Experts of a small language model: 9 layers.
Below are experts of layer 5 (counted from 0) of a mixture-of-experts language model. Rows are named router (the router's row for the expert), gate (a neuron's input weights, with its number), up (a neuron's input weights, with its number) and show model dimensions 0-255. Each number is 500 + 25 x the weight over its row's rms, rounded and kept within 0 to 999. Numbers have three digits each.
After each expert's rows: "mostly gets" lists some tokens that are sent to it at least half of the time; "gets" lists some tokens that make up at least twice as much of what it gets as of all text. This comes from a sample of Wikipedia text that the model never trained on. Tokens count by the router's weight.

# expert 105
router:472485478468502473514481492499480512454522569522479462486464487499500545537471474452498481537486498485485481471467474548502506455490474461493542468509494510524510517497517522496497533467489470512501472479524531505471545497549513491534461455519484517465528461469505497506483527497531454489514467496528490447509506523511481511464496474510519497509513545508518528496467523509502518504514507528476513533439491462506445512489482444570529513506483474495490538519501519540465495541479475509527523486515465453525453540512505513521519487487463486507518467499501525487505503552488525524519451488520479499479530482479485487445519503514504473524490493479543514511488544486480482469461483489513512501538517485512502526531516468499518464496491483505508530494516523467496508530518491
gate0:519512464450474476488531498501501496532483469498520460490516456456503517485508513470486523504516505531479459509478493466463502482524469479519467486530507533479504489521487480493503510511510510495480549474473509470497514537487443554533478482511506522469512512545574544523518500513493491479491458452504515465510533502466522506495483505496507463498515476515543519499499508514469535509556530537473498489496440480496515535486506472501544486531525462533459551489490546493504448502520469510505455505490499477501558524491499524498474536551525479505488477478532486495495506533534497478480476538499451497524486517489497527489499495502508532465464471555465489476503486530475512490505456513456490504490491475483493479547494545531531518494514505468474505541481507490510475501480505
up0:500495476445474488490472533532485498524441474514520512470498466502475502472519507478515496515504506516491484527478465480461481479521500487499474460515506542520510481501479492495510486496498515498528518476484479483472506537521454550541527492526543513480489494541553513528481504509499486515524502478532512476516528462452513491509476519486486466498466485532566503496501461511496523537522528485444501521506467507497517518494469468499512477492524438546491539502499540526514434526528493509496467491492540518484574494509499533500495539543491474489482489504528496501481499525547515542464491544525447479544471515511482530491478495486500493502500488563478500467541508466497522480478481509483485505504492466482488515514502562555494521482511508516489492549465466490506471489503501
mostly gets: " Royal", " 0", "cul", " local", " —"
gets: " ", "\n", " 0", " of", "t", "um"

# expert 128
router:479519492475486490540483444505505491493489480497485503509496486537514527482490485480486535546516460506466550487492477488548507475485509531489534503487523501525530545502505474499494497467480495470470499479517492538517510502527463529515479511467493461539493492500470470515528515538476473475558517513534503498528475494528484516422506501516492528464508492533499470513474540535509502508523505535517541487484488501528475520545506451507519468526498525507492512537518532508522513526483501507443528501501500479497489527512485516451480464510513457487450466495519495473506541480507486483533540510527509472488514443524493523467561476533514513493491457510479516487519517462535497481466509554503521443523496503451517498516471485511474472483461482499505521484529474483557481519536464
gate0:531511487491467508522505478471486498532516489508529458508502455487497535470551520521529519489492498499477504509475500509490472551520498483495487473489502541514479474500522485500452500551521498485481524508469492486500500483469456559504489500467489502474505515519524544514475497531521520490476485476520483470522511495473529495469464508496489497490494487521499463512494520505455534498531546518490533502490457509499501521531527444501530480516506514470487545487505490491558489531528503500535486506484490456482556515530483505500459492514482528480480512429517517477528513494515461462463505546498465496517466544513507499464528491462502487472503479499448494507539457546495533492512483536462508490472504452477448482521484526519514511451533529440487550552497481520520476511504481
up0:516486480510442509510496470498485510524510505504526487493506471509483533477552517543542516482524471489483512515480490533461468581528529510475471449483477536541498493483516505508491448507527514500515486531471474497476485472498497563504495522496534481460473506531524504498469495533526511509498540491532493479533500478510523482507479522468469512512464487507549466511495470483489526485492538501500501517515474560496518490523465475472496454504527493498515524480504509512548494539549507513530506499466500480477549496502503507498448504525459517505463511473514517488539503503543489493465508543515458510532500516522478505483504507455504464493530493498471502473524476482532543500486474522475489488487489461472471500502495566540488515458543516466512549537478459500525467495525488
mostly gets: " Air", " Film", " national", " City", " dis", " National"
gets: " A", " E", " a", " Al", "el", " D"

# expert 79
router:496500510459497462522494521466525528474503499503493480465433513497487562504440466460476501469507508465489513494471488501486519472478483467561532445524515511494473501469505447498451526457447495518487464495507521488476476554478498485480464466520489499502447508502502449501515498491499517510483493473535532469519505478504516493452488473497489537495534515464486468491502544544532548492498487530494503508497480511495489516484491461517518523516481477472534509479493553512513536514511543512506496500502495461526495535517508478504503498512502495498476522460508516505493492535476490420519495479502499503522539489497460534433506501539505506527482510537531500456492544490511481479469482503472525549549493495489486514502516476535500444509517500527493510498545521492493497507525501
gate0:531528450517501490481520521499501525547527472519526479486492487472498503484524515462530526485516487492455519474482499487516481506502456492513493483497518531456499503511508467507462503527505489474469568491470498441476489517475434506520473461516493505458507501507522515513502519511507486505490496461489479517505511523474575545476479531491495489480494478512513491481494501508449518523560525517487494512455459480504520569504523464499538460520519484474472546470508534502521479486539499488505464503483516478480558520509504532481476510520494533475487475439501518477492534474480514515478509504492468478508474559510500486487541491477520486462511476511493509500563464555474502497517496512465501503463495481491510445529467512509517521498492506449509498562496526515510497481482521
up0:507531451545508463488510521540456503538507480550535510484508488507486488467505492486552514484494465477441525505483487511498494518515506525483488480502497557499496499494495503499466454520491509472515542490467448430459484513493464510500489486536511497446495485506527477511488498540497480519518521473533438498516490505504557517498490511515468505469454480510546466487505452493504501543517544489460484504475483560499514506493471491486491455496544466526508538481502528537527468487558515505516502484458530500492554485513514539471481517491476525528494480490502506521497517490512537553501503519511458490543482522526466509475528504482525476487534492515495466503561497523503513475479495525470474494492486478516509476496482515522509496509472504486525497565491510505510470469486502
mostly gets: " Island", " Ya", "ã", " 2010", " 2026", " $"
gets: "\n", " |", "at", "i", "t", "T"

# expert 109
router:515458514502504513537479478470535468531515555505482454511501510473510483511496495507494493524515482498474499524476469452533519467478531545552503473503464539503502484472542501495523514489522538534497524475509510486477512489472497496492462502463474494520544491488501482486492544512491477489514524507554535483509499524494526491530547535510502485469515531470493441545504460501522534548537505535459553485483512507542481509505511475496503491468484522470476517542523520502500471526471469503528512516517474502477550502538518477491488478517487470477502503514495522549514490500482511535543517485525521523476565488555538465462488503496509515495531492529519514502510547470490490519480500511490502501541486502493495523461511474496500457521467496539463476501535544469472467478520445
gate0:551509518487494521471535530460504510509511503496493451538498493494488511478537516501501522521500514516457447516483478483488465572514483505483504499499516525494470469515501456500507514554495540471494557511446471495502477537484453531515451476485487509489516512511531511527487518485478542524465484478474488478505485474473498522447503546499509489463488457504519467474511511515437512487545520519512489524463452489490493554501531478485530498502485515462486537472518507458510474464482508486480483501501543513463534493504518517505503514543503532508501499470511522468511505490524459514458479532492499493486480553546520486488502448481496491473490461481468511493519448559496520479539497500495473501462495487490471492485472535517443490482526512493525512512510539515524501499476475
up0:545487526508476515474501528498510510496514499499506473510493493507479506468535518519534514506503499507451475535496472502465480572513510516459495486497519551546486481509484496485486459526499556475529537528456436486468483548504480516529464495500511484507504514491525503505464522512500508537492501485513457486518478485504475500482488536495503480461457458528544455475509468524494501503499531492488472521498493523477536535495501500467504490495499457496515517480530511518522469481507510496487501459494527535465536453506527528492491520543474532536504468521523513501535518486510491542478464526503486491521495556544504490467499452466481470517499482511510474482543451502505534477509480502493469498489520469501486536445502535535405477507517486521546505503514515490510504475466473
mostly gets: " found", " show", ");", " because", " Russia", " state"
gets: ")", "-", ";", " re", " found", "le"

# expert 5
router:505496464487496492496493486503451510500501484519504516497481472487489519441500492507492486520509496478525442532475478470518504504496494553438497491498513553528518507521470535483515514533521516533554494494507483536462494466518505545508480526484484493504565519467489502502530484516467509485514488502502475529508496522494475451485493538540525462549537545541498543509510519474535506509500520508476510499519480506487484457496522471468501466465469514473487485509511511512517512512467453509440510543520521475508488471530464471518525514531464471507519487510515509532552508463482505496536505469506514543444546522506527506525503448508470506510508470482505517563465461474508492469487478513516527501469503492465534529480497450469514526477490478495489510500549481494479488498502451
gate0:535517484470494498478527521478491469504501489495512453508492476479476551480494492495495501487517498483500501522506492465497493515472501498490504457518537541472469507533459474498485538570506504554478492495530482495504493503502432525507544531476553531487512504556507540534496507522507485451454476476482499483510494459447521503454477540473504496523499455479506487494501501463457524529533496522470467515489477497516464546487530485503529497534507510497464501478512496482527448479504484519481501518507498449476521497523527494506501514511530491483500499440535523482489474506505439435513539547491513502500512528517489502490538468481475486485490489545463534513493470543507489487556475507503487510462509476507457479499453514523478527520494543457494514538518497501488499491476496
up0:524520484493484475476502511522481476512477481511545490480504474460483541471493488493547508477523502478498511526498483499483490512476528520447499448501514514519474517523457502511497481542506492557526457504506452466445501517518460544506553519496567512464513514540499515523488536531521462459485486478510476474519479462476514472496464539469502515531451461490533482509516458459491527537509511505468478532501471539527489519491464506497501470528528481533504502494520526524529446504520501501506521502468491460491532462517538507502499531494497503510486467472568533523500501505508463461519523530491491483535513526513473509491515496487497473498506516530475516471514492500524514466531496501500478499474501444531498523485479516534463548520472529489522517552511483500472486484463481
mostly gets: " well", " 2005", " 2004", "ji"
gets: "|", " 19", " 2", " 1", "-", " b"

# expert 30
router:483480501505489520464497484513485485530517487484461503505532492486466477512511497503521507526483499468492513490518532510509479490475503493541532479508519485452514482469533513485458455500540470470499485478488548472500495441524532523484465498483490520478517473453451448478536518526485439538512507467516523514524524547543467504498500482517486503519496545529510532543464505515514492466486511518523438516505497529514493503460432470543519486515477469530482527484511472543499565519494520521452540526507472491496504480493483506504452508541518494509537538543498532513504478525479506555538530487536475504502507492469509519466494482503486463511494477496521495494490451480488476532488498515514505511533483500545505511517505460532440499490479504544504506500535522485480525507481508
gate0:544529509514473509479531507511528494508504477503539465504494470473520488526539507504491547478537454505465494485490529481523481513523480508482497453515523507474494527518501470498508493536511476475521515456490457460511497502504447513530468483519520492460510541514505513529504517509488507481489512479501481521522482500481531561461500518475511495518494458491511497488463500524458495507531512563495459497458461486516527549513501465497534490537529495495492536495503514483540460468514503478501481494470491494433552518491528530506476555542532517508506493471517507471490497513506487481509509520487506466525454555503482511451539478493450503474504486533455491488511495539480510507504473489473492506458489466507436477531486508488497526473494473474532484542524539528493483457449495
up0:540507482509467518467504509524539491512474500528552499478505471486514481493545510532520527502530452503468522496491516503487464512530497520475500451505518513514510532511478499498509467507497488491573486481486431479490497509530477513506494506535528477461488529501526499536490525520507480490497539498524472511531464492502506509502498527482497500530462477506537495521457465526507480502491540527495455504475503529507538510496470484489522474486541447506505519479505513512539463496536511485505506480485493530453566479490545515503476544551494505551497468500534503505504490502527491528511503525487472466543474542510451537470508499502465496485539502534475487458507520495486538483461469498482472492489503452531461516521500518522463531478484467516521499571522498512475476453451501
mostly gets: " g", " become", " Ta", " Mor", " con", " L"
gets: " of", " ", " in", " |", "\n", " con"

# expert 67
router:500563501466496459511481484507512505504529513497543525491484489477509524498480487520470462525470532527488493510499485457514447491469495510510482486476521463529515512507543477496512491496482535476514513498511491447495528500556495531504497537502510439529506521457491495502540502475503478488437519523523539506507482468495524512469451501506539523523524515536475511467509531508511528524492504530472500500499487473493500450542526479463531448545492531485465514512527453483505467546483530501485482504532472555477474507517528528509497445445502468455468501495529474492506512538468509461513507490500521501471457550461482520506529477516468493518494477449489519448467510481511512526483495514506513518497516473501526538497499488520495488466547475492468494473525492514511467519493498
gate0:491563534504497498495517486499487468478487491501494470492467505514538511513556506542506499516509494478458499496487488484516529532468480497451509505579502493485477487531518470494456502528481524517484587474497453468522496500454474563560503500497504478490540468503514526563546500490519514456522463487478470470497488508465514494471515514474520516502507481480509509483512490528463487513503497528483509502495476515497492546525534512469535460545550509514473539501488479500506505492509500499536487508470498479473546512476529506489481498518496549478479459489521527463528500532496466458520510498476481477498470540524466495479533514515484469494487489508451476522527498552500477492498526499490489490471484491482473495521470501515518539507502516491527573517505546485487504538506505
up0:487516526524498513496476510510498462468475508492534489493497509495494510487557521546560499515518440470453528513479502505495500525496497505441506462525519524523494493547490485498478499501482537526536551492492430476509489495494522537540508489519532461481506474493524480525489534526526508480531526506493444478505469508469501451499516493484501529513459485491551501513514421512518464507480503496470510511498533520480515510527481509459531477492557475509516537499503487558532502508525504494519500485445481525482570492474535512469473497523477514484482446523535523505515480518480503513516508510485468474529465527506480537463495512492481451506490524514466479499529520505518523478480526515487494485483487479478486538486473516525486529496506493529555549539499498472494483512488495
mostly gets: " sp", "In", " Car", " pro", " Pri", "With"
gets: " ", "ing", "th", " sp", " pro", " with"

# expert 58
router:476484509495480484520470505458478467502524485540458445501485540489471547515480455484493488509473476490489477491459498506517497499480474528508537484541486535488506483480521475482468491456497518501501474496516510541469471505464539493443505499471475467519477481483496503485517484472508518476447490458547496432507538509531543501470475479530473518516512509486515492527468509505541553475503516458463477489530506532494534478483521520525523497470488485486478482474503530484452537501491471510492534489521493471491509522482467524510482509523498530502487552490485530545528503531489477496519515484503418534509554452496505538521523542513530499542503484523531496524473535488509475502457482518484513518520521505490502500519531498492494475497519507496468481475540533474478540506521462
gate0:518511479497503474518525496495514484576501494504543469534482497481485515512530509534507536479536478524469503515487498490487503530500470496484449488515508507489488466511501471490491518538540509492478543487492480487500500495501445496512475448508465468471495487525514548533517537509490514476476428456498491498508522520499541548449481497498497503481495445522522480483493503487453498504530496561474482495476474490498509555522527474446518489522534509492450550488501538469511491497498502476498479489487505510481542509469526505512508479530494510476488506442511525474506495515508484457471514517489484506483501538491513507467520501468493479509520486466480462488520449549470494477521487498457487539433508472441493455513459539480498482507492505495518523543493542526527490492501481
up0:505501496508488480494493499511473478569476512521565483519501490498475521503530491535554517509524464511458518534496499506477501534508499510462440461521489520550507491495482493518488473518514505499527490494497456484462497495500485506510516482519474457451480492502531538518476545524502500472502461469514476501529519521514560510488506499508500512464448438532536480518501475504490484522497514510476489495497492549507543516522502506434489472502548486520484517477525556502499475511516486484505519479489505550482542475476530505491503493545456510492504490489526532482492488514519486507477507533496463485499501520517487505476507495452497450525565491491490446457531476526509520454481491535459478535461499453468493525479500557510486499516505490521536531541485493514512488512500468
mostly gets: "!", "†", " +", "@", " X", "×"
gets: "t", " ", "'", "les", " F", " de"

# expert 131
router:490478526457527448470500555463482501468525471506493525462476516519461515522460478507466465498493543459493466495512472451492493444502501514503518497495510507498519547511513487506536513530496571496506484472516480499478538482556520530481504455474494487516508485471496468513505475468524501455485498509510474538529461521500474467479487484515539507525491502518490527495487532503516533529500515511443505518445504470540460474495518446513496464536478535481528532543505486458473450511474469523503544525501498490491478459518522498553467489478484452482495438512539486517532490497475502511534494496495480512467507491475481454508499482514472497537470472503498489513518471480518525498491485534504515490514512461502513520485518469523485515485503460505506474505519503485495466538485532
gate0:538507511503482492492526526462493495506479528482504457510485500481507525498514508489470511485548483495510460479496488481483487541506464478487492466517495541485542515537494447527479496554523501505481511502484457478504477483525464504514494469510504524491536480553536528486487502521499532513458467475478505530520504482469481504467485528494513486511483462480512508480494501548444502512544493547481465538463445449493494525533531471473542496506501503487468546483505512466502487462549498502488476518495501484472568525527512526507506496544485498471499498428515520486492487487467496445489492544478481504480494518508509515486535458491507495457489514519449500492507503545484505473496448505502495492476516504492481473507456536513522515477524528446512503567522512527537519495465507
up0:522493507484460503487501526460497512526458530476525475502492504486486549483501497491513496494537471489501457514511461497473488543522530480463499453505505531527530547525496487532465471537500510506522478515471432483477502524534501530500515499543513515506503486549521484489469476524519506524485498481509484532527511489497483475502506524491490488521405496487554518506494454542493492492529499507474480551466462520499525492518482506479508487490505465505515528495507536510512461456576523495519508495471497517480556488539515528487508511571471493508499467460535523508514481492490518493500478543479466496521502499498494526492540492478492491464527537542461470497515520499504536487466458495492483480494527480501487522470500556537499520490531529482531497543522464511513515500457499
mostly gets: " \"", "“", " February", " March", " 2021", " 2023"
gets: " \"", " ", ",", "re", "4", "B"

# expert 90
router:493450496485473501492518490500501499516487495499498458523497523495516511473464498514526467529500485482494558497532471481476532490482518507476526498504525503503531516485492463481498509525496484481470498497498542474471510487532513518511526492482457483492485458510512471434528507520530511493490495505503488479513480469503541544559503468486514513468518516487485446564489525526533528485504512536503448485483483525521470541473474485538526519517497481545526549546512462472506442517473522541488503480520473471457536528530485465495506529508491439521476535498503524529489478516465546544512506497521529488464480534496517525529482495524519485510467526495452511510494572490534493499457490500522507514516486490500513504514521471510538482490535469552483551471487484479468501504496532
gate0:503496467467492487510555517498521477499525500494488454522489460502518529489519540498484498478517488505473493488469542513500498538494481515457480494513478523481479509524505455518462549534493502488481536490502513473488515505531484541501506477467483477479530481550523508529486496501499557499499446496486466443496493470482542551480490533496537505529503473486536493482515505510461521511549512544515504507459464502478502528519491442472565500513544481536499548458509485482510487491521477496510464504498461496463539559530511493499477508520502521494486498447489501497499531498477476476469499529485498509525478581485505523522511492532466475460498472499464502487513470533498510504517495501472475490471514492444482465552505533510501508518507519508493510547516536515511464537522516
up0:497481470486475479491513522532534487489499509512507494482496445487491523475523519499514482470525479518478506501472531531483486511506516542455472472500466524520497531515488456530460502529497501495540503508475487470456494511550499548494552480487510467469510494545523494520464488522506522499512496499509437467513486468490529501496499522484543521538487485512549479490509441488516507517533536527512499496469480534502519520502451474451536491501570459557543525462519484546491480530554500477519487487495468529475552504495512508480462518507481505533495474503508514525506536490488493519482498540506478504554497550496482519500489500534471450499514502499487461466512487485522520483485500510470465480495523456477484514527532550534492528506509491526501514556517516521497460516516513
mostly gets: " D", " Ku", " lead", " Cor", "л"
gets: " D", "\n", " S", " K", "in", " C"

# expert 12
router:502475506461472480503501511527515523517484466515511531463469474452505509491490510515496499531454514493489487477507506479477509507456516527510511485540532526483506478463466529483547521510487531530492459480492529515473542494493495510504495509510484479539468485482468463496503509524458511517459487485521472488516487538522492487504520454542531534505497523523497490496495521512518541537516514515486496519475477548516483471466493446504505495505460502513474517527503507523509490521470456496498513552535460496480551508514480461515510485556504488527483478482519484465487507476473461542514476478529520527450545513513477544549459460496482461501500470434439477482511517477539479500534494519507521483512532500500516495491529492549496512467479483529499552496518547501485472464537533
gate0:533515484515479518483541500491495484511511503502520439487510512459523540510540511499512521472499463498465499502477496479489481493534478520514498486491511533434485482538504477493479511548481494524515532475514493499490459510512445511521484491506520509482532499540537525507458499492480488483443471480464474476498484517451547510444490512504524497528519482520546490508505476508463481501556509539503514469453468498530503545537511458471556467505524488497488530489516514478539462480501522493514484475487490474498548508511485508494484495517505512471495509435514508465495510497498474467472499538478469490525487525492541523465486487493505502491497493497458514510517487564451501462498500505457481495439507485492474454544468548520493549470510499478502499554497530535505499485480507
up0:501514500523462497475499500516508460487487509509535476457517505446506534475525500491517502498518453507467512510477485532461490475545509528494489483493495535475496483526510508518477470531479500530579500479508463479462463513528450525500505523527548500505504502530539472524439518504490479490480503490474448484525477512473540477474511513489516507528468486527574480531505445507492482506535511524491506466470496536534521511540444479456526461476566456537511538507522530518547463484512513507513499476478493490506554485503486509496472515509489509519493469472525520496475505518509462500492479541496464491557488520505488513469484496497489476512512520515478474501511519506495515454479501524460478516466509474498486507490502541550495552462489490508517493521501502547499490483483499
mostly gets: " Ad", "itch", "Species", " Order", "±", " Act"
gets: "\n", "|", "d", "-", "n", "==="

# expert 63
router:497501499471472515495483495488471489497497517494507513538467475496497503462467492455512479483520480524506505484522465497481489466484485529520471497517524545544503494503483483474499509457490543528466461475549515511492506512496538510474515520460508427525470511495460500478508515492496504485523500499522505530512473537522514488516476523527508522537545515530503499508500487528525517440506541515464517488543522523484499510424521459497521430507482526490487512527504535513534499539468513510496532529514526466551505502530508524436475513561488492513520446499539529514486520508451515487511531479521537505491572491472491467514497536531459477511499477511546497504493510483533463498498491507525505464489532482491487518460524486474489505457514460494509488510509496521489483468456480
gate0:554499488499499503514560507482512527521493503502494455507494521468487560541512523495518502485531500501471478507464508475481482503517510499518494452484486526497491504494465453503516499523510478490477531508507479456491472546524449516491479476488482498492510489514532577511506515497481487461473469507493480522511509496492528470488500514491501474553500470523546476466501503523461541514534478554503487478492448488524473525533511481500570487529516459501475516489510531495542465496552508504493450448487518500464527525521550516484489490510496505485508502424511518478507530491507482516481526520465498503518500530514525531469544512490466506473533486508454522509503484558497508495541514509487500472477512489471481474554496517484507561495528525479492494546515537499504486472472508
up0:539488471511493495520523511511516536495470488516493481514521513476479541510505504515546482496540487489479535514482504527461488511514552502479499451474490514525500509497465495489537466502517492483544507484479447463467485538510489522509510515504509465469478503496535530499471510519489471437482507511530457528528497484503492451523507521500486496539454479529574468483474456503492544528531489508477494497484464517520495515519466497496546507487515470535514515515515546542528462502560521512510484439482501520445535489522550541488518495495481509525511459473528523495494502480512507545500502536475490472560511523520497542487509495466482470495531531525479489501497495504526524490526509514495486473492501460486506513497517524485471569504518520494542498552520522488494481466464506
mostly gets: " while", " Central", " though", " El", "ral", " Col"
gets: "vi", "ar", "ir", "ol", " B", "as"

# expert 87
router:499471497504504457523479529519504455507540487459522489458523514488495492493493504524498483532467475492467500477468485462506487496493480523489539513482540526489519496511553489538527551516473469451496523465522521494474516514543501522467460503510491483528561510499487461475491541553515513518474510474473548493518500492502492525464511518529541523504507491469495480505482539505536508506496523465509546525487506480541494446514515492529544524527460512480487513525515477444545485545499515525494493495510482473493535511525439479527510498498494547513461471515507489535520485510482544452521468492514499507501452520503473481490485522495494505508512478463483513462481512501505502530442494483485514531514491470487509545476526476534503513468516502556492508487521495490468471546540545
gate0:499529514475493516501503510494536480530490490498549483492496493500512532470548502514523489469538488521477502455458465493494513488497476484479520468511509533484470489507506474490479484518517508482502515488515483470487441536481443528565473508520482501487510512557515530525523516480528520473451465455473483487509489510474522508489498540510506508524498463485515515514496514488435512513543500510485497502496451497523498528517519489481509498499542503493437515465499474488516491513510485495490473521490515504483562475524528523526463531521495516514493488457527491495509521495450451480483491505512465495510471516482476533475528473465501498434498482534434499441529485571530516491499452533469498489468518472474449500536490538517498539483497547496524509535512513508532503503498516
up0:509517505488495495493465497519511479488465507511560502477495504511505521445516513507533491473533465506484529466452464528490528505506487505467519472511519509504496495483487497518467467491501537487536483517506462466456457542500471527546501508540513475477500497528512514528489518499503502489473507465510471490521509498495501483492507554514478527531465460505538514523504468482485505518524528501487470511509473537516510495519464501463481485477570479521456510488508498529523468526531519486481481494464511508509561451511532510492477558522473508527507466489536506535531536503466503501494465503513475504564480520469457530483495506457512477473536509527474476436524512526544535471459461529470483473499481450483495524500528545516480525511508516530535509551519490507508476495492524
mostly gets: " bi", "ure", " Pe", " May", " Bi", "P"
gets: " the", "ing", "P", " P", "ment", " 19"

# expert 129
router:478479487495493492514475476487452464473530512496553452495496522491492513510490504503466488507453512519485485487481454488496480496526508491517487461484517533487523539472545455480506549483471543477485504486524506501481485507551499540456484455506520476501518527481467504501513532523489473491500484494487512537518525522490486506510496465507508515533540486461501495509514542529513539468502537501488527518477477458522515468515473514532519518559472525497466544526503485486553467536493523524500454518509489452530472515531501494506474496444488473539456526497522532527497555534497501472513476485507495493527485473477524522514535498493521510527438504503490533474530512498490492503516495457512504518520519458541534503485505481526500479473477468510485556502494453501493464564477534
gate1:492472535528455486534487474497493531498502464520498459537513526516469497468488494453509453513506509488536519481469509520488485547520567502485486497524556510520504504489502496536485516435438489509507478512478454502484506513493521489502475461484502473528498477484453542463484509459534453500510521501507500509493482519464538501506516467554452452485516463505507484521492516453531537477482485517518482504489506504516531519489543479521493489501509542510486516509512488473509527473456503507501485501522544514555486560503518499500498478497524522511488556511461531482509516497531517516463525470514507478540484457494563486516487492493521455479480508532519536504488496514512518482510480538515522492513504511544492476461494510485527518449488523494558471496531483508486489504461522
up1:523490497549471508532483457517473514514483512501485455508513517535471523481502500472488472510515538490558548517480499517516505514473528504483515504499547490507493477481534494490454545444434470531477509535475493490476500509478516489504462480501532479500538452460488517485455512473528481508521507471463525454497503508485509509485533414509477485514522475505550478494496493498498518489507486511504538521512499503505552523479498502522511469492504520523488530500519504442501512451461486496497471513513509537501515525506481525479514502496517490509482542522469557469513511494536529502448509451519485492542493517455511458509448500508533475488506468501507536494514491540500516478493497545508500503518462509545496444518484528477516460480532510522548483519532493491508496514497543
mostly gets: " president", " business", " professional", " father", "---|---|---|---|", " President"
gets: " 19", "u", " by", "it", "ent", " an"

# expert 111
router:510488519473487496509478534453516490478486447520499427508471532477497523442468465504519578538464512463495511501523481508532507454493494533530518472524507516527506533517501461493486457534462488521516486482531507540456516486472472520499498493498475482481506483490510497477498500482482465463470483476529530519510541529527498484549514478490480558509542527485469510519524478486532521507505496521472538511491493529507463509531509473517510482529499509480514485510503568501512506511481498474464506536487438480469520475499470483523449467510525534502458486484498505497547468460510486528509564498497511488535506513487494517500511454543502489495515504498468522479508528455540496541497498530492513504539518499486519498513500471497532510480461483455516522486500489507516465466495529
gate0:546533470485500508524511504488514502503495494495529483501509473514492526513523498529507505460537493476446496482491484492456478548503468516481444489465565532482497502522486478483469507523518490488455510498480488474490478464466470508503474450483515483492512508534547515523501489524515507516480474510508492484503527511487521505471498529483481512491489456496527478505486497484425516514544521518485498514457464475492506561504501472475535464504509483510498538472495521503539506520520508491510448495497511524494572471514491529501503523547512539479509448422530498476509507493500501500493467529484484468504482539523490530472500474485527487479476470508471482466533470532514518449498500512475491527455513444498487484517493528502487519502500505450503494557525524543528475484434508
up0:526522492488506482493497523509527485515481488508526508475519493516492532501515483523534461481513488485458494480479466503429483543506477491472454493483548559490502511517483487503464479512507511469516496509474462492476469484496481502496502472510527486483489530508561495517468461545504511518524505524542460514515487518505516483474497545492470519503449480511530469519482462492486486515520539498493506517459507513489507525502473502458490468473528465524523530479487520533535495519520506472526453477478495531475560443487515528509492524528482535506528447479518497476497503503522491512487469528478450441523496543512493520466503492478523479523502517530517457445534481520513534447473513539491484531479502445518504504487532531495449490503488474491512510557514499528506482479449507
mostly gets: " been", " was", " are", " were", " is", " because"
gets: " was", " is", "ed", "s", " are", " were"

# expert 48
router:473481508448484464494469492483514466461519476500474472508471494460494509504500475467471499523516482458520522537522488534498515507495487525499508502536502461527513486514511456475468491523485524540458527477539524556516532474471472517494528485499463463507512477503517450484509486524501491475535486515519502495520542448535501499477480500503458522517541507520472454518487503500535547511510490515494504532469477516523459509564495482512495480481505518512513533528512494479467508522501498532495539536508483461544477544517459508487521487487498536521538464523512499432493528471532509490490528472498522482497487533498475529448512530508509496518477514509486523466511457468466468519521476511481512458511510467468500471492514472490464479476451453497471543485509466550520513492522480
gate0:498530490481518479474515481476483501507518504513525497507518470455492501491550470436505492505513513511497502481489498517496500525500480506503477496499506497538502481536511467493528506461514486509489506530465504462496472475484461526544490476477475492477475482540537517535506502499520497494475425470482508464513513499477496533480478520481476513488487467510503489509508528475466491449531517512461528537462440509481487553478495491483498500511525483519457554465517507507507493522525507522484460519474501489470528469508492532479466536526518534518497481414496510501541510499530466483457500486501481465546464544512494503489534483494486505474483467522463509493533465536505501482552474505468483519440524480449484476543501522500467491490470500470523520561471540538521521502515491
up0:505522512502516494481503505504470514506460498495531514469552480458488507479545484461533482505528509523492513507466479539493494541506509495446508486485526535538498484533486525526514482452522494487542480541492447485507473468487471526523516515512480495449459508526542498538485514505511502484498479481527468488523494498473500492498506522468480538498464475508521480494486486479510471484508533476460510510477480533473501506477450486482474498477557453528490560480514509524532464526537498500506504523468495517444541459507505521482481532538496516532515482469513522504509503495535465542475491511518477472573463537509476520470493492491508464494485499521482476484548476496524525482524501525478484492470498460469480531502514524495468481484463474503565520537475471538523505504531466
mostly gets: " list", " political", " me", " opera", " original", " cover"
gets: "ra", " de", "S", " me", "re", "ro"